Weights of a small mixture-of-experts language model, trained from scratch on English Wikipedia: 5.34M parameters, a variant of Muon for the experts.
Below are experts of layer 5 (counted from 0) of a mixture-of-experts language model. Rows are named router (the router's row for the expert), gate (a neuron's input weights, with its number), up (a neuron's input weights, with its number) and show model dimensions 0-127. Each number is 128 + 32 x the weight over its row's rms, rounded and kept within 0 to 255. Numbers have three digits each.
Before each expert's rows: "gets" lists some tokens that make up at least twice as much of what it gets as of all text. This comes from a sample of Wikipedia text that the model never trained on. Tokens count by the router's weight.

# expert 6
gets: "\n", "1", "2", "\n\n", " ", "9"
router:122141153111090142167169105118118088131104168198095132104110177101123174082078078164092139157117088143136156115148104113173121156141140165071111083104145124163119108146103155165117140121161099060052146161055123066059162156144162134169123170127133136119126178103159100133107125127158076141110086095136161175114129164112113154065152112138098212043147131115120105117108125155114130090145
gate23:066115152043137196141163155122111147108071123139172121127140128158151137166088128159124099148140167116127119098057121103108189188077194139122131117097189092089170094106127098153051144139073140093094091163093111081142169098114133110078121160189166063109098103117115102122109187152124166133108111099103101135094143122113153115094142145119123140098102096100140107144101100180131143077089
up23:073077090135128153119075165119126185144094152108169130114121073109130041152140137060141139155088108137141119142139144151157121093121128124126104141158140153090111081128134152112125138184112132185127092142146138125151117126137102105084158157129142134163080050138101141141082100097123182149090146179053102085057156091105149131113123094159111047193177136090106082144109069140107120095174
gate24:128123147134113107081129145111123141162130085123118124112151112091105085147080109191125114093136167166134107107115111183110145121097172170098183099100108143175105122049137108126123143091144097150098053111111136088174104116170083146107119118218141115110193161147211150141077211144121135114118128085156096138134191143173136130143152155103127133140175151129162148114078100180082069084125
up24:149174128133125133095158119166146138152119124143107133132178133160153135144166151067138154211086146140134138088142118104130135159158100102138171141132108151142120120127036119090068113143068185075117128102143171059130109105056158140107166101110132125115094133114093153160164114058101123068144175207101122130110093108079161116100175112141101101174101100145113173122160128149144176160048
gate25:145165084091118141101161178152179145111069123070170115140156215133089113137138103182164076128184125088146132147104169141121093112123224152085109121170168095118115097115103147138176090116137152158096102089145129108073110119084139071174150154131077112136101138131096116137143146089071108080102177103150150089178123182124155164154118184165153119134129158144136176125145084157166120135112
up25:159136110102099103135120126136140100089068170119128141123150178110088113073123186106144180133111098132126130105129115098114158129197093069083163148029145128129143126060082153123097107111080086159099193148145167119122081115144199057146106135133078114118120110106128184134121137133145119167148127101104071150142072147113178115074126146090159132074091132149086105151147165185131119076119
gate26:135167171122066161122158081142130138125114156198097159117131152160140056163153154176203164111123138112140156114160120151110151155165109130075083067148113123129132160080080114135143176061157156141098154138063120128098131082163103171168144135162144120125159146148127118127177081079147089106189098136081107116158117142151162092117118134045068173067155121119161126131173095125146142160137
up26:134152173136143197123136159159124148141115131142076177117123133158183166134158097104156083164140154166181198136143128128160107149144081144100126167128082136143173157102145114143096154092132087163075139105091131081189182085128162150111152105111073054116143177099122131131187157074109056161161101104122071167141140139144165129082110102178153108112121119142167150117168130083087181107165
gate27:109171115095049135114138106183084107131132193132082205091109095162195161100114175100203133110106172107148124175095154135194158130102151122114162161141139112111079156124122137133169094114151126163118128139119099092110198118173110195146147168166130152134152128123112126132172134177171066115142134149126136118115093109190146178115097167081164139059126120102104125188129135102114147134091
up27:196153062120141131132124132115135159129112161057108162083112108089101147132127114134157132168114182068180115147131132192103182110147109153145116127136182095137099153086134122109112094080093110091095181139082117047095148119144079133110148147119158144136111122122150157116167201177117045152160143136135180154094115076127074130079107153095107153061142134090159153151153180087123094138134
gate28:131124090138096133125124111137156147164132191174098127108091138092149151118143107182090121194127151097125104099164122164123182103143109184099069175137082112140115143100086078114115070101112088137184128157165116121107137060153111130137162187139207156175170143106105164100101169129116083151125148083101060143184126156114146155090118156131075162145125164047131147167082094135136137087156
up28:206080145075191122108099154088142226120140129100160106119132147111133058168118125128103097131162111133115152076105106135136165116145145056139116059115119138148152132132118084098135138097144114102120198111167168132094130175139136086098124100200139119146134096101173110044126144120147103088144115159134119146107156083123143112103109146091144097197160141116158121104124130220154159081161
gate29:190112135105138134139191110104098120170143123146063112069160174148154198136108064180142100128140127149093111134149132123064112099075152157170159113165135030169130153088121072107093102141138117176143092138128101118107166107120173111164180145108181155121143178125114157142090101095107074152100087114138172118128186135150121150159087115148115200108084078101120145141084155145097126141138
up29:139112140121191100134134117093083141157144168153060111170087126191114128136106092184139188103130106142171150132092120121132197146136210100147147073108149123157127101072098131104149112159136133155170113122124148114130148138128142085134116132108115166169049130070135124164124036137170147144116133120119132156128151051115150101177154087096127115095102171161209115090060156144106105107159
gate30:125169134151133104141084144148131107178167127100102127118098147083129083114186128084152145097076098170120113165162155154126106181123118145115165090181180129177190150046101152130148120093173105131208066165073129108105087135135126166132116136110136113138116133132134093124130154202151117083151140119179101169148126210126141102129151099132088158129114117153134160153098206167145195076127
up30:105081092116121104133180139150086120074133115089150139106115099139165125146110110100160156131172156204157053156118148137119144186108098166147080131134123149182126152146127151141142107154151130220160190126180163085101066200177191138069148087088175111149126143137149098139123139135192107114134111143131166113137097124096145120116125147073191187142176118109084125134149153161145151102107
gate31:096144162083152132128141106106074111117136140118170178131101093108066179100127099107129121138125116072098115076069151126107157140134165170098107097187163100158123100095092144102174127104160052179123155158161145137168192135093096131110166116136178099148163073091159091107076135118094168160191105125110125152143165169182147141139076074152101123107154116128198125096094088124112168078125
up31:150099101157079156088122100126125135136119177103136087108098143132151164141178167165138156123112158088096133158114080175126158153087183171079181078208125108084175114171132111153162113147129136150131145137122110144114081135107096143205083119111115201086134089135099173125090116142109110163184157116085188092163152166187090178158112132071141110139128190143111086150170138095110136159126
gate32:124149117109211131153131149084085105123138153157152087130088182135093120105051167139140131083127113150091161102083136079102154145169164139142127119177095100143128117137172103111157107203136124119162100122080059164163159166158154151094122130148159110091144137085158086106137124165155120135158134046112165120102102161139138104064190135059160185160177142125071157105151116122136103156089
up32:086117142110078138196074171094158151127109185153119141151184179140075161168025075181130160153103125107092135154117108116101122173138124136114155111150139114112119153165097100093064073157155093134111152156172096163147100126111103152111121124122166144135155196160149073157170141119079150148087123097093127143056187154144120110119121080128126140082144163131089104145152068144100163140127
gate33:135122102175126102089126046117145132148176115130130095107181093130129166119117101223100175162107116141169152093123102094130139131123115149146115155192153124166126164124072129147142140138112047142070126106094060196110150128088144084139144077136166161077141104134099131083104109133113139107146143083077142077099180092060141105095121079142081135098153118080130161175158122111128082159123
up33:089138155110123115157154172116114079073154114122139106076069125165144138130091143082123131129167173142108141168093099137219127070159149103141087129148129157179163149151126168176091116118161155143137118106081122107096195127197087144159137139115150118120120103189135112100128158117123127178171052169156103143120167190100150131115032110144182095146094142150149104084182153132100114138153
gate34:148134100129094100111150059172134122165169085060148122094125121138134125108117075057126132136152166132122172154115186210087131089157176118116093119149142186146098127147121149129154152071167112153145118104155076175152108095132113146156170109197095150186129127136127158080117149131122164126143061124124144113138202205160164113170106166169156107109120106164185083131148167102158138101138
up34:131140162128136161128060190087088172109090157104114102148059171115144200160110153151162075107117087136107132153181092105215163097089124130080183141140115097130151171092107121109050197132121084119157087145106176122128119161131177131108108163096152112141163118111102149166171112127131122117129201104105105112153124072135071143151121121121069135133090107146131120137111105179127131188116
gate35:239193102146185152084142118108066119168099128132131135179106106061125139133157114153132077159098148052120100119154121150154120150128150111131104174145101134095112141060071137139115150131156176122172101117136107125178099119116142088089137140192133098098083100147150144116148095032110106149148083155107112163130084118105162111156128155147090158108124175133115072108151196136115107103142
up35:081148176139143078098159079093151160091154140110164095137156191107155146138088148135127091193136120163146116119082064176127161093104126084085171103071167122137120060157121062106197109166156114116139130146100145136093100101108124124182118103129055100109148118145174131157155141130096182092126171130042111138165127133070164144149151079140131125115188127085089108086141127123138134149103
gate36:111124070127144167204138141142132155122101086176174160070092163179144142072116086146105162082193100122156147077171144161148109143109071080085109149146140120111105119135123151173100152070189096146145110081111123144176126111129081120180139160144084131128121126156116125145179166106086120150104145097137121120109093102120156076093162130100112158105142119099093067135154049138074096104196
up36:155114153101180092147206129117151131096075114120144020149111181120122111136118094088107153178129118143086138094118073101163087072159111102097116101153102087151160111126166133064127154075101140126121167147185116144135145172112127121120081189106105115141116172072102089169169174089092106134090165094171155124135095131112131140144090164128143125125148107149106222123128140079126125104179
gate37:107124177110104167032161117136098167160158154139227118105147083135121131139122148121147121092117094170191115094106111177093108154170165156151119158153142177108109139120149143167175099144161159208115148140129103189096134133127062125190101105110061110118156151147160175066102102147157119114152151168118133171116173144085117143100166128048137142120108139125193112108132135152145117105123
up37:120102129088092154159114130083094081088129133111090120081146118066152162157160163141096155109135147109126153134186164083103069120079184129113112168165113082105126111141097100146082107124100136055126086109063122085088136116148138153150150073075053133111106120102134132026132098149099084115167156152178144147135100140098118076100116134077129167072122107114129163174103128098124180143132
gate38:112122125085145137107153189183128075117116132138180177140100105129112206101124108101113186120127125118144190093133086040070139141100062105151124075171114048118127127142129094115076172117154136099177106163118133101145121134155096122135130121169125103136164104094113116100077186116151127091147084180186140066123103116078089094110143175116130090119099135113178102117147140155134063127153
up38:106102102173149156108152113118163074073128153111133092116159121120117134135145065132114134107046084141079170144185117119108139203147187055133117074119166083161075155060105141076185066172138124095131137156121073115162122125111124134118089171110105126113131125135098131104164102183108132136128126126143118137119107175149179141170123180105147081138140136137142130085185184140163097179076
gate39:164145146131073095140168115117100115136128139152136167108133091111172136141147152151152184179145095124084136162091103118094155098101129096112159167138114105136141138103173181157133117095121150088117107104140137119095128142171166179137119109171118061050160082144104142098156123129146137120168118096122193110178153137225085112124132156118162169185163201171041132186125131081140185144153
up39:087089157151196144125090144080122178117161123123115175129164161159152071115172112174137095151183117118164140098127190167165170125122153180100153122128161162105096094067107159105158097111160129149178170195152146084167125065105160150094132133175122172160105164164120130095080082181151084066161140140122092168135115121086143134129060145154149143150145117149148192103144112123163112137139
gate40:122109138108143107140111184121123089115126126130125124074092079057138112155136151183082113070115153172182142128067130168103126077124172122126144161155121077130143123111113125088122126128130244125152133096108154205124130120106067139116080140107089067132183127131158157182175149154177130079129086098106117162165168139122079164120118155145132163124131127114083112162182084121122102187166
up40:133153165170181105155149112153104151088168113103101178118133189095150133086116105066193139193138107132090159155122136159167103125157204122150134148107193139115138115166107120165194145114153141123125069149184096087150099126173180097146070163152143150136120155113126163098128142180106123092098175106132103109113089202121096079119136069151158207137110115147135120135112173101095122132089
gate41:123110099101090197081131146117085119135150089143129105100098134108138122109025109112091096076119162119161076131123112131171127147064112106130130143120136127151169121052094132128114169102201077107167177135132116135069143084089096126142102104081133149164177129125128161085064167117135110177117200129163166157169074102129208117117124114100115102103133101099112101141118117173132151175165
up41:166073146117077131152163126110135106158106078083179126104147171135101124032140153105174110164094128095124096104137131129073084109119153163123080119108126146159154138103051144186104197143114163144116130095151067150152165094189122124151123107176196131141143118088109129119124128189130131172091083145136167127183136114071198087149093117114102097155158112123157107115120157103168118082092
gate42:164156084091112081106244127110106073162133107132128125104133154107112142130174128122176081089117115120079146066106129130064084140151072161160151125180114138133115140128082159109155163142128122142084146115128172076114136149123102168076042118103130085173172150168165175159105077173162130123142125168124091116106166161140155147116140146101074163108136145157080163095090147161146095096119
up42:136168156108134109106132106101123098086113141139166165142106097046067185161143102123138133154090156033134117095129081114137098215092107123116147153078174128122093133091081115109178132100101141089139127131138125120114103085100102108072090186090157111131151117193154139187115156118101140133131115149089123180167192131079156172184115158128179084106124105116123136102090117129101065102142
gate43:097176171181134132125121129134081086133165127105117076111127090088118112159094138197100142169074090137140151133147138100055109153118193139148156115122132140149123155150163127123141093186118152125097128111123100137107196122167055173125150105155132140100161140089032104162076110097098108116100171132136104149110206153203164131054145104158105095148154125142100094129061130144152108119107
up43:108093112159113100119096160177196169193151148153105191081098106127107139130166150108133136108135117145102129127111170153107126105082157109136079152124175136127091078118087142129172149099103091171198087119130129146073098131121127114164102194172121091160141080131160178056188092119113064133134140167128150134100153149126094130140069075159114105189139145123186061162148166125110161126103
gate44:159158156148159112156121119194154113161088148133085112088191184128135130095174136144097096157158056166121117123087142132119112097121042147119157099133086111177145159125195114107087162081141165144146172067152120113118133152166111094085139094123145166177145135099145128086133021158190167107118196150148139080183141103088111164129131093143121136156150127121132095152144159117169128118118
up44:177149110120136103110181115151090074060134127162062082108085112118091093124118090097158183073143095125137149149136148190069146130136112106169128140164151111105168104129089148108126152121196116140080109132149114195121155158093152113127111086071064114085163184159156086101092099121138172122086143110157140077072110170122121103147153074141146122171135114166185179120163154161112124166135
gate45:056165104128092067113122081131120137100109152126157123129095061114170147111148133121155138109120126181158140110101082125094140123112131144142093082192111103159115102112095195123120123085177088204105140132071149123147148099133195178113059110101099107146129106109097190125080129135142155137165138101133101105202082153126114111151179151092183152111109094118204141112110139147138166070075
up45:119155121070084120119132138127164080091098096099142167150161129152121055104145121072151147091150070157131187141106154151110068137118075157142123110102156100131146098093114089137131118142090068131147142115064132118158143186092190108172092133071057074195107150149174138225131128158155130118104163152152091160143153176117138134133147082086104084117105117134149130098110151111182101139121
gate46:200080149144137108143161158124089115175054136186077090171093127111159165106122124121170160149105097148151178057129119122049141125151158097167088127163164160108080131108095149145095104141071105146148101189093158151146091100124131099105127133143152064174116171157139139078078150157135122113108140059090157133160103085121086130115097103117085157112143109137075093148100155143085127090167
up46:108058180136107215128154076088122170112107142106132134128133132123125114146107097155088139092128120190210212122125180116161103167130141166123174093119123103137105119198179091140139186146095169157080112118151131126153080097101121150114084112174124113129225138188115112128103145131118107128129173185109164147168150142127138171116175071095157125119133069134144127089120119166111135139119
gate47:153096143151132138134168178126134095060125134107117166096119143203117129097125157068122094103157140113190149151107102066189111130124017174088154104184114043148131130116108128160161163130125093096106154165143110140082124187096121091159085120099098160148115089100139110132163119150112096120132135099185129100132091121123135207078139139121151113164094127151120096125137123126122151036135
up47:111147103153125096196124139132116151077068163092139122071070097153074103096175218099130107085111144146106102151088130159083088139185107164099145120099184080141111183110081165087157109097142079160108137148126131166131114139144117118149127152157093171143120133104147139113167137137161178124119142144090148106114095131168141158210143145112124129043137086156104090182163105186136102117091
gate48:120138135144071081150134082084155164153116107129129144172098229084056196080119127164137157138110065137162128148126087148125132137133131179168077110128124129138152148128159186115117147116131137084076146203146129098142123110152124119145160110074170148085155098116168092142103125110147145058170100153187097150061155083091149158141115096123155156170068132171092130106159091122123112133108
up48:164137135091117141149161142100148137141119173156127146114104101146138182121157079152085124119094096148160159139180182075141060107135147165101079117100154093175046142118181139135124109155146130138160152166147168129135165117191163099121121122129104086119152199107146059063106153104127107095152117142156070129142092090144109110101120112119162157188076131081094098087142043141076082110124